{"experts_per_token": 2, "normalize_top_k": false, "init_std_up": 0.0401}
Below are experts of layer 4 (counted from 0) of a mixture-of-experts language model. Rows are named router (the router's row for the expert), down (a neuron's output weights, with its number) and show model dimensions 240-319. Each number is 128 + 24 x the weight over its row's rms, rounded and kept within 0 to 255. Numbers have three digits each.
After each expert's rows: a language model's description of what the expert responds to. This comes from a sample of Wikipedia text that the model never trained on.

# expert 0
router:131111113114142134120107114153125110154141126116171140145089130093118136155150133143169160113113081151124123165123090147133106109123068107162099122145054108157094150127121137143157129153122118152143173158147201151117128127109103146157092128
down0:110160110114110105081128104118158123060156121176144118084104144156089107120132158115106135092154108137122131113122160107103153129140131156091175122097123111124082114106105136170146137116140118117125159127130113167141162132103133131120132137
down1:164139135151142140116118128158143074126125115123141102160132138161115126131135118137075141145141127162142114119103101141130136108137142151098155142073144153106126124162123136161150113092126106109147126115066168137145137137143112099124146156
down2:091128105142133116118103131151193108125082113137154163123109153093070173139103108099142120127143136136134173155125051136207063091123141097128147083114125088128083128095131140141173141128137137093101142144102135116134126125131128148154126131
down3:155118106107153147104164158152077160125159134124123148121140049155123149161131107107143091139120132158108179089093133103105129163105121103149148103101100099126134096151153121152151127107116085133155131116127130148163096125156109097119085172
down4:172133148115125082099132166093115099155118122215081141151122149115157139114094115131152160115179109132120095163128130110168138134154169100110115150134118125134136112165136140071177165127183081101117140107143164173128134115139134107116136114
down5:106094115117124184092149124102120135148155146134129146108131150119095094178152135151120179119123090107146100108103174152113151139100151150149110170124114146129177118131152128145102086127062137162126120143119152111100145121126161142127188138
down6:140148120179123147100147112146119094061119101124136123102119123176106126113115086115131154111143138137121128124142073123132141159151135124117126109141083107154084151165118122162148144153127112122136131147169146094112087150163112147124123134
down7:141098113107113129125105148160071107149132118136118122128145160122096148117120139088154123137114144165112159094109121127106132180141171121101159163124116140135124157116136131155129074105145116097095111092137111104159105152124132159113138139
down8:185073127148162106109122142159143113112134134088145110135106174121113133114138126155160085098178131132089119140118122114130128134167144124100142123096141142111142134092120166115139166119075123128113132081093143121086105124159131123155137132
down9:136122117111159121138089118120102115155153142172100111141170169133132157098091097144100101145118131130134109174121114114125081135131135138095138118133162129151093086117103164136101073137132100123157112103120103146138083101123104142117167116
down10:131128123109093128162170154145101149159129152060116146182181150127130094159137142098142119107094119092188132111125117164166111086099133107110140177144139149125116076112080154090134140116162174115142101107152138146097114161122129102159124155
down11:169108146114167103091135145077123106141171078133102135130096117106103143140086125114122103134102128127123085127157153110152122101129143137119150128120126118139145108167135100131163131114148097134123135144109129091136138154102124126108168124
down12:122069122107132146088130154148079158138132141161128134109098149136153169145129125087170187145087086154108127145102106141109123112121100159119184174103157121125123101155074147164131113136107114153115155144128130186110074057130139136100133151
down13:088097100124092120108101103132082136127135158136171172127132110123135106127174129147132142109146151127125125086132109102114094131120151110117131093121107154110121134116137144137114154129141117116119138149104146120143126106090122118127097137
down14:153131101129124145120121116186101153139100149121112082141162162119128116107141150118120115135135171128107131160121107127116105180168140100156150112131130113110105152123137143125121157131102143075141153146140123136126121087087129141132100141
down15:166081166143152099127171137125105137138121092108118101108144147128119184117144108115120115159111109110106169171138148130117144087149122137150132119102138112149104106094127123092119148126113145129113119155109134132155131088144144115146181140
down16:091126133123133142130065096141174124117092107117115064115129105141133114115130109098088119113140119114129141109123124145126106144160203127103104082116115136144131133123135144127149113078175113152086107108145094096127149156146108111153108117
down17:114119157125128133107138154103166118075123083106085138089136155122133155076115122134108136116136163119143115095122090141095133120131138137121174171118135119095093138160139144139152131117106121119186130153130098107105111103155099099141146142
down18:174096102155199152080139142129110116115113139116157146126109102139135147126099090142136133134147116122078117134101103089093141117117133165132176103136148135124158131123163115102142109172148132067101156158160125154123178090170122162069113093
Description: Subject pronouns and relative words at clause starts, often after a full stop, such as he, it, which, who, that.

# expert 20
router:141119149149110120133102148094091135148134119105117176132136109138141143164176151082104140094117099124116135083148164097120131107152106103115107093118118149104136101165109209143102131159122171098144110176111144093141099164119094167124140097
down0:130122128155135114130129159100142122129092132096113133135169158090131100148095137128111096140120139150111134141140118133134172132134186128086093156161099143078156135100162118101145134152096111159151149115125134173172139141128090124120140135
down1:135148114092108136106137185134130136082153129175142126083129105127121144116106104116148145151139123137147093114140139112132112142144142120142145221118132123120093168115110107128164149149123090151144144090174095146122138117152125179098147147
down2:129156148131136114102121126130101130095131137165140153123119148125154117143083119141117129129152109105140166144128083058155141090157153141120136134111174126160131095098126157089144106132121091115075147142047109118094158111122138137153107090
down3:153170132151165119183109147126145150180139118118121135133120135161121125102159152109124142090129127147145121155121139149095104094131122157136120131102147090113120110124127149127114118155121148131090149117147121107091144139102126138181152142
down4:152108130131135122071124107124120183140108083119111117129116120104126132092141154089143158128138101145073110145117119171121157141120126157124097108122155104103129125171114124115128137141130111136120150156154144160115105108148107095110089134
down5:125126132174154176108133138122162142137130148102127100171140120134117128113133103111127141118195139124142153136147122127147137102143157127166175138138156152160122129108126122140143103141159100127189122096125152107136116120130101120153156143
down6:180105130163138073139093110158158138081127086123116140111117101093105136183142120093158116129122137118143116115155077094104114125116151124147110154104099135124101091162113133115122131137141153154131086099142087099139147164129136131146115114
down7:177140126140136145180126164126154140093147099133107111107105104151122142167164132149143159127108133108135149088116117123167098126153115128150121114164113174125117127130144129105122133091102129162128130089145120060142122133142155160137113086
down8:117129155100109107119169133157156149118154130114155147127099140142142113101054118118191117125126134110126174092112108143107128116146154115110133135152125165089155133125096145103155123133150123104083157154111160157122113099202132137129193160
down9:103145141082135141176149161139146118158156121156126132167114095168078169131128143109133122111128055119126177111098126122122092135142106137185135167101105110165110128157147108137098091155115122107132171136117106134132182131124124147120130098
down10:077127119119150160138152136092167142157102146091142133113144160133109139094153116158109133185093123140137113114135147126090154140127101122133134117086102136112121061150175114138103161117098109109148141145114122164085149140110145155115098106
down11:153122154147153117146131132117112109123139127133096115072124118123114115124118197120118146137146118121121112139127122130106106132127104127134109087122144106146111106130130122149112110127148179104112126140112077161074119144120134141084116139
down12:137153106134129093132146135146110105152154137120094157181122138125115079138088084187168142122078150135125100137140102106103114154140098122112164138095154146079145101135155130071140122160130174143114097095125127139123114150121150148184137108
down13:160136118190151147126092157172142083092131106118102143115120135103108140145112132127144115133197122136174166137131129143151098102144157138123138135126142176110110101099131133162153132130150168122133112163130138141160127108113115105137123079
down14:126161165113201105137124122117114075094140095140148089160097152138146103085135123110117052126129114136160107113090119133158124120084157122119119124099153150143118108135138139134093127131153098116159156131128076105105182123152109101088133096
down15:106097142126129193105141179068137167121147136106164115119128108143098139165140134129173104100142156112096167101113166145084136175162115126157139168132128162119100108115126185165140105142097098122144140100124085149131106150091165121149110120
down16:121115142095138103113138106095129107097124122107117166118135123116194145169098157126106142121131106117174150147094105095151154138179119093129115107159186118129124146171122111133166137108146145156120168171088079129141177110172152141112132104
down17:116137099124160123126121134171142103125124143109093106119113140076106133115096132150183090132118085126147147179114101143174132124149129131153128148104130158154101206130143127105099102111143106106124127134092093149086127175135156135122107128
down18:156138087149142159131123128136118169123113130121099084155141108173139154168099133154073162113120118149141119126096126082183142096105143148087152117110119134114122148133164100094127121117124117138147125126112128111136147114140102135097099166
Description: Short interior word pieces, mostly in English, German and Nordic names and words, such as fore-front, Innes, Schönewalde, Disabilities.

# expert 8
router:143118145091112093121120119106115134147110126158130142147138116103139135075089084165142139154112150086130105132110136163072157117103149174143107164145149146117091147123118120130164104098140126144129148147171109160148140110140135106122121143
down0:133150153096094125125109173073158142123092074123143142067148105075106143158126109157140141086125131135089129166111145124137142127149108121126106119154172140139108089107121122140131114125121141112165143141146150109161128126170121138095120150
down1:138139118149125113123142106117140129144153123117135120115118118114110144127111137138173147120155178099130102111108107141139133147146112135139102128127148165124172116134114099170160118154157151141110137123111112174146143115101117157148117121
down2:152109100079086135163134127057096176112104136168075152112127140116135177134136110143142088123142113120130178097109144131117123101166115112161073164147080146124103105087152137132092126139098208125161114167131110160154130104113119133099150137
down3:144110132114119128128165144110126137108144122121192093112182096154146157144161138161141083181141115091157152121117114095103145117135138103131104090089118187156135100124085124127110087089121151150126166103118095155110072111126164142180168123
down4:155148117130159148161139132116128133148084165119122120129159163099124135176149113153164176090098094112131105118123119133117089126112114135136100135115139188147163096126110143124105134129123136097093126142190147122120094148109069130079106110
down5:111136124142159098110083148146122127113113111121143146110116104105107119115124158100119155132143140145156109152146138119153129173134142156120171119129146085110141170157136110140144153164112132151166134102131125156134195162170118140096118147
down6:106123106123105122167145080123126159137151162120104101098161113152150122098152138135138176145124162135128152124057169130096138148095126130125106117135136114121157129130093157135139085094162130100092104089121151110109107171115094116096129152
down7:121138135124145144142131137126150150104140087139083126151132111120136140094092090122112158112129192122128085124167133161082151107169124115115133137082139139121142125168128110124179114141154127142115137143128123187112122125135094117121125118
down8:150159145138142115052089159132131086100133124132135144131098085110128109147103088184146097090129101052110125153144132144133125114131163088117149122148112134156129116182151129119097080113143117101147144122144127115117157115119160168105098110
down9:147163085086128129154146137172125128122108165147130097141151121111152128144139085116133106132131157145148185125105140151112092143141145136155111128114128158150143137122124109127138101090143141132135079144144118144114087102154116131151155116
down10:200125118152124119116166145136115081135160145164116117095163111125150156145142140166149109126114175135161170118175135102130125110130129134120107105113139143127163124126124100121142126119104145141158112157174127112121117128076098196119102150
down11:114127106121093110117158079125095164150137132161148168140149146096156169109117134169103130154093125110117149100142137159133134112120153096171114161077127153129128099120089144157163111124129154119116135140128112125142120112116129136115159159
down12:205136079110106133118125122134117136154123108140139135107145095145113161151141156142137131128132079117110145115110112139137161130136114128171118135099128155085082112105117123113135107129149147150098128115080096105152112105137132143160096095
down13:132108148106123133073151142122122138106150092139137148145083129080147137104092122089086096121141137130148165129147117114189109122129118148103154087164120103136137131131145100209117170099112099107165139100131123137150178119163100127084110142
down14:116116125160145085104137134124180130125094105111154113130089172126093112162115177172119151132144115150125134159143119107118133142132166107120158106109109160106112124149144124113106103074160153110142116108081158066157127141083123153163137103
down15:088116108148125148156163138158153075117175087119128146089141176137138114126124151132125105147096094122107154133158141123149145107115160136130094115124129135149144129124114125098108140122135145142147151139117136104103137161139166106124092130
down16:132081122087159134065081126133139129114102119135142153169102094106156145099113130109163135096156131104147161133120139185150104102123115098128122144096095130137111160116150147128162135080128102136136148156142124148113142106139105129113170183
down17:082089149094194135156097138120132132143138088084110146104176137126168141089148147103118111183097105087141132117088080133144108143129104142118135105096123121104110182112127147136156181132125104151142169161083132131090122125127114089146172162
down18:119184140166116147109084102146103110111129136128168125155167144132060123137113100131110125090106153134105119162141099162133153114174111095146142110130124120106118136134137129130078093112154166125134123115119128107134092144114097140145162135
Description: Head nouns in proper names of institutions, places and bodies, such as University, County, States, District, Ministry, Museum.

# expert 2
router:148117155135180135127141124119154092157156117107149126111092110135111143117142132114159131123184113149126092107134151121133136171163143110121127161154142142151143121154130112151143121095172107164152127131130155102122108128116124083151115134
down0:168139132131173099115138118122161134122162123107154118143162180149122129116101094131094139139127152124130115106115115098143115144136151125094133104123130161141129111140180127137073127122145117129159103101103123146123132133132112157142157108
down1:140100144145148126129174106136138100137105116143132054109155129146124136145132103122114161137151103161132142100116122155164105106096128082116147105143153088116151117157162124164145120085138096135141183119116126121112148137103105126169133172
down2:132099131144126121112151146124151130119147132069109156119100143168153111149152115109146089101123119093140148150114083139098107142085122104149071140098160143150132150148130115117169150126166132136139140167171136148124162158149129077119176123
down3:128135144152129149116167171100116150108105161149165119142171166158140115106119115082122106106149155086110138107118145135138096094096164153150129123127118114134131146101131110093111106092099091120092130153123102115123092084108137132171118134
down4:111171150117105106078145104114096114129079108133093154137135115126109116106076105109150117115088128117118125170180142137100155117126146128133142127149081115099103131164134146164157140135131131176112122104116122140154123143147132149163118114
down5:072146152130129126154148126127145161128108136121091147124082114096103100086106125114113142124093163122121131143106176117122132144107113114132155140151162104134151207106157152133149150103159138130156125100134156158146135133142113148148152120
down6:107123137133121127171154106148126121184104137093134146181142082162183152132137161151086135086164150158129097114110128073155095106105145119089114142117132187131120134178152152131124147112119158140118102096114105102122068132086138114138094158
down7:118099131136124117116134091110153154164132116111120140097119130141137133105147151155129097152152131116124118155087167121135142120084160116146107110128141125160116093068140153163156178090123078087135137123150144129127103136151147078134110117
down8:155133139126143122086150114141129133134128095096113138105126120102141146113149158139103137083126132156099084176108135116157140167138151126097078105170160106098083151138119138123154135134135091126154134140133104101141146071153135134148098178
down9:124126148106141094105112167147144073091164128150107125144087110162140156107137121107161136142148104155115102124171128110142112136120112113072178129103154137119105135207155172143143122109112129112115122097122116144144147132118138127136151161
down10:136151147139102098139148090139133152143123160104141100133122127131139146128149128104158133097158179156154147144141142133151156116123143116139103112125169118110126148163139107120145139123144159099126078140106158066139122136128122144142129165
down11:078145144141111125127129145158128117109122136126094134188153121114141156122128113115107093127151162120122117106134121123097147101100090135129109157146132180121098146155159125144131144169141124154155115102158099170138165118094132167102140147
down12:125105128128146126153136064126171118138115090145139141063125152132173134111143152149084092169137122111121146138091097148131159162137128139139114095093139123141164085155110119145145149102125131124133164138131101142125073126181101108133109151
down13:130116134121090112104134109132163156129091124079136088112118112125124122145147110127112138130110113159119133129147123124098126144146159114142115106069129131122150124108161168128140066139133082096135158105141114123157169133129125132112140133
down14:158114119141165094153140141165150143124097124123189125157100138164148162139139160098137159121144134150096082138138166107132133102086155152145111134135123135136087173128102161139151141105163118110130126139147112136118115096107100183153103110
down15:159126150109143095123165096080110099145115114142161091161118134183137162150134145084115114136156146125103155111067119136112078075145095126102172152119074103129139077133081146138156160100106117128149149116121125135129130175146115116128101116
down16:112093111172139111129162097159136114123094138133161097160163118139127220102094103134121119143157124110099133152109111139135116124115132139096120103118154137135117140119176129180120155124121119104129108159121101103119107144127138093113083135
down17:129116139141166130117122161098166118124170111122102114084093162081146142124119128091096156168163126151105100148126128121131103158172111125061137087159181178122159152137118152161121168122127084112143137153129136154166115107136119147142098161
down18:150122121142116133103110137123132130074127095138070154125120102113119121120130105136148157113150151117114157156132159126116095147077123116134126135107142113134164156117111113112134132109126101126114150110144132100174124144102138106082100116
Description: Abstract nouns and word stems after a or the, before of or a suffix, such as part, number, order, re-charge.

# expert 13
router:118125114117122123083097086122114120137140127127115142093141085091152153097093144106116140186149123139135138151126105090163115173119146147125136091099131111106097157131138122098138153100123178120126124094149165143143128143094140102111156153
down0:148144145149170135060141161141133101140125101133094121128110162061111135118070129167129087132110136121124148158124123138156117153104169097122133107121112136137158160116133093161134135112140153126121096104158115143119108073117130122152107127
down1:129133140078112139097172122132159128128102114166198105121102142122079155093155113130112106138096136105132145134137133084137130132144139098108113127116094108150124118095138165190114117124129145116117150145164131108099055099120124107153132116
down2:152128135115116167129155156110157101153113134161102145101094132154152135096126166143130113110098131157119107119145125114134126102100177093097100140141113123148152149127122098139140148130122143104118124088099104151095149104137141103150164133
down3:147136118113107150147130147099123178138181134148138096127116100129155132097178141126139124080051140131158087158148122137144103111130134127124128122128133164123107114101132155146137139128131113138160140094104124172162188121150129112140131097
down4:088126135122146122080150127164131119103111146157095154104133114111150128157107104140091140124119128107154135122134170117126121190150153106131133132137137108144152076135168117163132168150126109086103142143144170148134094095136146134114147115
down5:149118111147162114111122116152127122163082118139084148123136150135109108093090120119106155100129148134142147118158155130166077116093160138116134146161186147086163134086117088154107089161118156132137101121105093118139095089159166107154114123
down6:120111125090135123175113113132109168155130137117154163152134143140158136155125139178100128153112132078189129145105108182165094142124126153114113159134163178149122131143141111119137096127103103115155129114141139119093109131153091150100134143
down7:161118113140119158145122181125138159103118147116156123160158155141096162158163120151100070110084138147115137139186135049122159100091147137134151130146144164092117103125109135128124123124123155146134125093126102127113119111133142115168161108
down8:157131108092078147135108091115098154130118150119125144118101135151088139111175137101116115131104107103113137126105142089147082161068148125097136147094084131149098137086122134135128101084143105136141119107099208145141143085150136125155153146
down9:119157115153121101110123106121113146130129134120122102139186118159127167094130154114142194132155151146129071120131086153155147147077121120130091098139128130116105155103129107117132152127097084131162118153139093127154113123106153162091123118
down10:112100116135105156117128167145136167130131140123121122159146133125155149137148200127165103151115066104154114143110141137132115139145161136156111099126132124128127106092159139135136138124126130139135092180124133122114101124117148122135159151
down11:167130122098130103133144081144126138125152116095100131123115102148098141113126172123139097099112109118129124105143093120109077109138151106114139128146158138131133151093161096095121130128093113158165133123133079131144133108122142161196160135
down12:121136115134179097133132114140158112147124111150158103121070186107113109113139128153094106082116129150089107119122128115144109122150078141128130129115093139142154150121148143122097132138110120147163130110144143126109143141114131117145106123
down13:150107112164177122098127165171133090118149097162133117117143124101109127140119105129150137132136114146177134092129120072118062085074132138100138096110105110136138149146133110152142141111102095108121166168096101067125130127106129129120140120
down14:139139124172087148124112142060100114148117141167147073119094124111118089109137125092145085105115140154111129126076132106155151124104154132141121130148156142086107162161089115150127086117094126166112114096126094132124142125119126109141119094
down15:138123099100131146111143119140133163114148153127146104155134126121126147106135170115160131141110139160105123151143136098082152117120106086157122129105109119136114090159103164120118174121180152074139127146122129141089123096083139139118110141
down16:113139139156130147174113109090130121110133141073100140137152116148110132104102137125096098120090115100137109134143136100134104118111098175124113124127157096150129120114138111116069123142123071131144103127072095136169122112117110131127107101
down17:133110105155146122138110133146134150145111117149146123119109155139188204145146146142105095133157122135087139105092139114155137129124162101118141161123176129126158117110131161127135127124146142151153146138130101105154110126109158078117118116
down18:092104117115140124099148107126101158129120152116129092140121113111133170165116155115119123124127124085160190150131154112131145133123131085117095121141115139153148162096115084111127193150150139115144109144171088120091097157123132133121129110
Description: Table pipes and column-header or cell words such as Notes, Name, Vocals, Nominated, episodes, and some verbs like as, was, have.

# expert 18
router:089126105145166164136099134137161084134098113114129105140079132141148084138137151126141171095146114120128125150151154141127104104104137116154140120131078121134128131122121170132107173166112082133130116160134143145120116139110116134138089149
down26:158118121143145118147131146138181129086187156121113164116114111089140100112125158147152114107124125146136092138128168176153181149160128100103175113134088127085160137119140133115126153117087124127120092124149129155192117099126119106107146110
down27:106135153114138145122155128141180110123114121131149099127148145111160121122121144140165126098148088130123114122131110097146116100134122114150150134161123112084166139143162139130092145096097114099160079127144069072083161138117127137125143130
down28:126126109116142136115104094102150114155143152127163103112119122125088104147112144163143116128119100153132111128125095121161097142113133103105122097131126195147101141165137144128115140109131160162158134146152129161150102154129085152147120065
down29:137107144088116134140136093126107152161087131130146113117111127146131161118148087124138118132106127056119134113077084094149127113127117143129144150112152127152139052142132134140111105112139152136130132089116108084116110149137123143118144149
down30:176164156104140128110167113118099117152109121111131109183121144151128104112142110117098131125139145136108105124125120136142127131139136118191154106148113145138137151149123149108138125120079115134147164100159078119127104127117124120132120156
down31:113120135140117097162127122152125148111113173112168095178118107100091141110099135119114146137172126153146134135113139110118118122100106090094118082162131153101141128143158127146128161132112158116109122122115137174129090143174152182127109142
down32:135156128150139157085160143156149132108136128125099129066167157094139164096134119145125131117109152168114109130156121166132127119124156117114065135150122156133136130157137126127126115165119166145157144086127115094123115134114130110106166105
down33:137140143069166098137126081130152135108075125148162100119124108119129151160103150138116132136127144078141090154138102159110136122130163110127131110165136092143127122187125121113150126122153154127130125122124096079159128114138099168104111179
down34:116108136101112152124107136120128151166062164171115103124106090109110146122135153076137143085115172133127103136122112122098110098146115163099098148120141143139077114110132133153100119138124116144163103145109097147101114158104124122120071151
down35:122170152143119090123116105110105108131089132123108138125183128099127087098092133138088171141172153099120120162111111128119145153134108093134154130118116111131127132136170115117158125120093129136124114163105154173089134170153122150123097154
down36:161134129136108148132159123122151131164127132127130081112094116170148177131109113136155123109104085094117129107133092103125143144126099143140155140152134133141137068091152101137144135110119123077112162147139133104095110117127141115128122111
down37:145085146126156145117153143096109092127134115154095097161137146143108139170142118128144130129159131137132096112126088079135149138138133144109133136191173114160100135104137121160148114130139142107123135124159113113034164118146122119117094128
down38:125132104119101114099131098175125149125085130142120117125141084154108136115105115167124125089185138108124135084131147124110139163154094129149132122120153128151106129128114125165082134123102123133132105147157160132125131136115101099129128114
down39:151111130108112128115129152135152127162129100088092138107104101131113148095164162124121117159138112157108133115103149092161147117123066171148161144130154129104140143119134115122100101173114113083165140139115133142135109121082108104118113116
down40:124093195112119075109137135116148141084184123132110103154144126145086114093113116103144155121119130121141101124137094126130098131169144109153112135148098090119137133136179107147090104153094126145158108147153124135115097115139124134141103112
down41:181079104150101137165111142112140129140155167115145117144129131126138127113143131129140134140144122086125144147133092116094157091095117172108109151152154141170103146100089146146118167153122132158127137145154123131095130118132156107096106121
down42:095148126126119093156114183144112149096176133097118157140128128145132098118153145099137130125147129163126179098129120138085146168178124147104146147109100113078094126126141143078084165145151147146106143125148129111116126112124120111122142143
down43:134115121137103127083151097109126141127044090113171140126134132155143102098143113129095145075170144072123145114124157140121094117190137172137144175132126126142141097201164105150160145103157121122127164098104111129142114174103123154161146121
down44:137095108081147130110127151116082142143077097074129155153122137158150126114147129127126138080165122130105120116100059098115141148140116116173103128129142093157088154135137139117117147136057154110134150147134111126098105121153101130147141127
Description: Articles, numerals and quantifiers opening noun phrases, such as a, the, an, one, most, both, either.

# expert 11
router:095132158142107143126144125164143162104131135076106116144133125173192101103130132127135124149127132142129128107144148157130128103134118156125062148134118149143144103103131149080121093116157094109150108122144081146143143091123155146131135114
down0:113148146174158140151138129125141132099151110171131075139101134157142178109115108118088087141087144140135126157121094116141163142141114141139168102143125106143164102153173113116135112101096104131129144104140152158118125138162107106128118161
down1:135145099114157104114151168103161138130114109139146095088148130138157115155120129126096146113134201143134135109133062106150139145099118135154151146127134111101146088152128129119121144116131158176173141151110152127118140159119112118137133142
down2:146151144165124105088155136078140143169099127125101111095148145091149108156133081110109114121176110132104090082156095134124126106121158120135124097110146104121116135143151080121155127142154093149135118137110123083117105150121090110135123140
down3:113125109111096083128120146132130121119118152112119126146127159129123120119141101122116125135101100127090137121147139109119137139093144158130141136145120142113166138154134145112118131156159156124133116182193149123143173121101172130124120143
down4:135070126110108140075163103161131124137089115147114127135112092157154106096157148143091165124137129119158169155159110129172130145144144121156101129142160131157129097124118135118090166084138130073116149162129173098139108138089077133119124113
down5:164083117107091142124133168132108191138108109121126136146125117120120134087146091113122143150131087185087109093123132145139139131154132112116112120143192124113097125128145113129122132160145147121134123139186151123111131125096141131157166184
down6:097138097116131145123138141117122123134142116151151130148160158127136140121090113098113091112148141142133144108161113117149121127127091152109183117159129119135082141160116140114153093103109104150139126077083159155146092137103152136140102131
down7:142120123182141163137106175111144100111098119142134141123111165133131152106114143141121138132101071090118117109131102129089152133126066117110089149137106152099090135098136119124140104134085157139069136101141141106135087145140119119141122142
down8:144118123132151149138112106125112090147100117092144164113181155123128118146129163112131124153087124140131110130119128100124145084126099153135127103108125148062150114158161110132133121153125111152170122122124116123139146151138098168109161146
down9:117168143125108114128098110103095170162126123140131133170158130145112139132154144103121146079198145132116145135123138136142136111127135139160135095108150139131100151132192134121124107127106144160173125079097114169147075127097097141102113136
down10:090137094119100128150158126150095148142117136129145137128136143141103158088112121124117148148141109119114126120133115142095119152118110121131140173099142148114103145144140131083150162148107120154126133124122159123146130143159128161138139134
down11:158152111121093146123109107147087127168026130111150136095165141103143148134125082125149114154105149117123112118125145130120130108125135156128181133125110164098091142126172159140101120139121145130109093103119153130152147116140125140125218130
down12:126134131141125155166101132093117119122151117133110156130182104118111140150130150117150118128089139119140134131164123124143112128144117115130115101156135148142114145154179113135142146118127153104130102089152143146089112143130132113106126134
down13:124135176158176094145129131148148120089107093117168090077089144117142100148116146114155129098149131145116098119169123105154126123094123119115165126174143117104165117160099123103144151144131103160162098112117122096118124151127122181141187107
down14:153122099123090150116125141084113134126143158161136115092130122078152103147114154138148123140120133128165125107113107117083159116134173098133113129129136170112092170140105132140118097126120163130104124074110148136114104051134178137158126135
down15:088125157113136149109079112095112141090098111142121122123150145099142110117093201095067132091108089157106135155120154127135128130134095118127123144107138071141139157120136091087125128122114096103142131076119150093156107145138093094126083126
down16:109114109108106122137108149150094148100110123095118176159127123142110118146123131123127110156096118143121084141097155113119132124149082153122117174118108076153124171127161084077143105147137121128133107127142102111133139085147128141138161119
down17:151122149129140112135115113168148089132118087152147147152129113152141144132168163146107112154138109191104105088074138098128127131117110124115099102096153091139054134110104145107177110137116103123165135086154148111121139116107158136130124176
down18:141120140090154128168095096160127123128107093174128156110132123148127083119147144143124109101132085094133152125168129105119093096139141112123149151122096133097147121158159099075108132097134137142081129156142134126090108130107106129076150071
Description: Middle and final pieces of proper names and derived words, such as ed in Mohamed, ary in Rotary, ate, and adjectives like Protestant, African.

# expert 9
router:148159131176124118117144128146137119100151124145153142093161163155116144127116117118123152168119158128147085122144131134174059085138133141086150128149160120109149119140133143101102109138084096077090101102153083095157158131140129131121123099
down0:140114132151123138107123098147156114138087104131162129163159105100113141124100190153106090094125166147097123162122101108099157120096110155123115109162107135119130162126093100163116107117131132151090108091140108088176139125111137147156107147
down1:163100095134105151117164088118156092125096109129155111144177122125095124144115098138158088118134129125086103134132070147130112116112089148129106147106113157124106133154094128124109097127128117132156115116145112109098073108143119144125146111
down2:189123144144106095074103147102155158125145138133111117111133042123113150096088134096105134123138131159112136100131151132154148123137140125174118150115110146125141118110137139096099087111104114146112111122158119149127139178164141124141086094
down3:082093175134104166123154134111129106167114134122090141133115133071143138125122142115097110105142081165114157159120148124147120108165087139141130111117131071125133121107138115113170147127135165136134085125159098108165143152148136097145123119
down4:125124133108085096100121139128136142103118159140134138106127129076100135149111124150081108101096157126113138149122142165095119152122097126110137169148119124123135160116120127109147138149165122080145159094126149145138134116178130091088139131
down5:120100100133172118129106103133123126120141107122134169152124166165144147090130091098128142155121114116102139175135129118135095141116138116116148114159142103138132174067150101126136142124129148118137147125106106138123148130108123146134114115
down6:094109144127167106143152174140108114128093108134167145148100144108122125151150139146154141122134123104124124149133113108110136150148158077151127134109126136137157104127150100156147134076136132157113158127103152154133101151119137156110141108
down7:083181107117100151141128149111135107143140128149127128139159077097106154168093135149146110137151120113119137136139129133153120177114145127126107092123083104135152088096130097115129106128148110118137167140150116151136130084116086138133146128
down8:144162099117123091180107127127161129128143154152137166135126128086110155140159136118121097128118146130120101133133139164092113142102166086094119092096170188162168141105156111124116090132167115162091112112073136124155124129115163119119141132
down9:172122115122109112052124194117129152097182145139127127123123136126101178101093164102111105133125121123105078125133170140108159099144115097147136130155130083113117119110102124144124139091124116106125101105158144131113163114123127098186107141
down10:134104140112128134140176103132084117150126120134147185164138136163113130136148174183139126169162185116102147124164161129144157164139099094155111148115084155162129146146129100083148102123111103074139123177126088123116142153088167159148065131
down11:112109153171145119116144131158108131126129156104130155150124130140087143140092150136133131105102187111097128178131117113135115101165178140176120107160125106116155100123089143141093083128130124141091116127138128114152107114116161165149102109
down12:192110149148109100131111147141092149158105167104108106173122169122110143102101091094082104120123121108186136113147107126158092113124127179073137140151124151146114128166095142107147151142092148142130142126117159148116175157114126183121113122
down13:104125127157145115148119134114133154129091113106135127099142120137146123110106148131121117139133112134146089146153075131089149128128094142124146125131084092155145144165163092113113082137150121121151128158145157124137125127118118162115087097
down14:137110153113094147112172101121090143146143124125174123124070108161186136092168105139153130124127108143142148129110128119145108176104114120135129152132135108143144160071145126152129144088124124111081139154149156159118152075133159161116125121
down15:136138081125131109122145103116068102117135143138116137158099166127120084169130088171133116135103126118138090122119108126131104129099122143159114105150116147118114158152151142119099085133087123096137077105115107154136141103125114119098133158
down16:136108150118143118133113121166165129125173061118111098142135134119120094159103119167135109140092113112129115122118123117111128121161105112124147109165112116127109122116116105121143131119154110101182148108145108093122080093134147112109115158
down17:141132124155103151087135101122121100153074163101189121143143115157157140164133151105099094134128108150129148164094125158116167137121119146108120140152134128105075165121074135155141149128160149120121103129114134133143180142104106162131110124
down18:109098112128136100157116125117162121126143114122113163099065126163170154142154137132182138084172111150156130142164096125151106079107152115104136078128108120137109124098134118093158146154105156119127131149166126126132127125103131079115144080
Description: Biographical and descriptive words like born, died, located, found, built, life, especially after list dashes or in species and building entries, plus table pipes.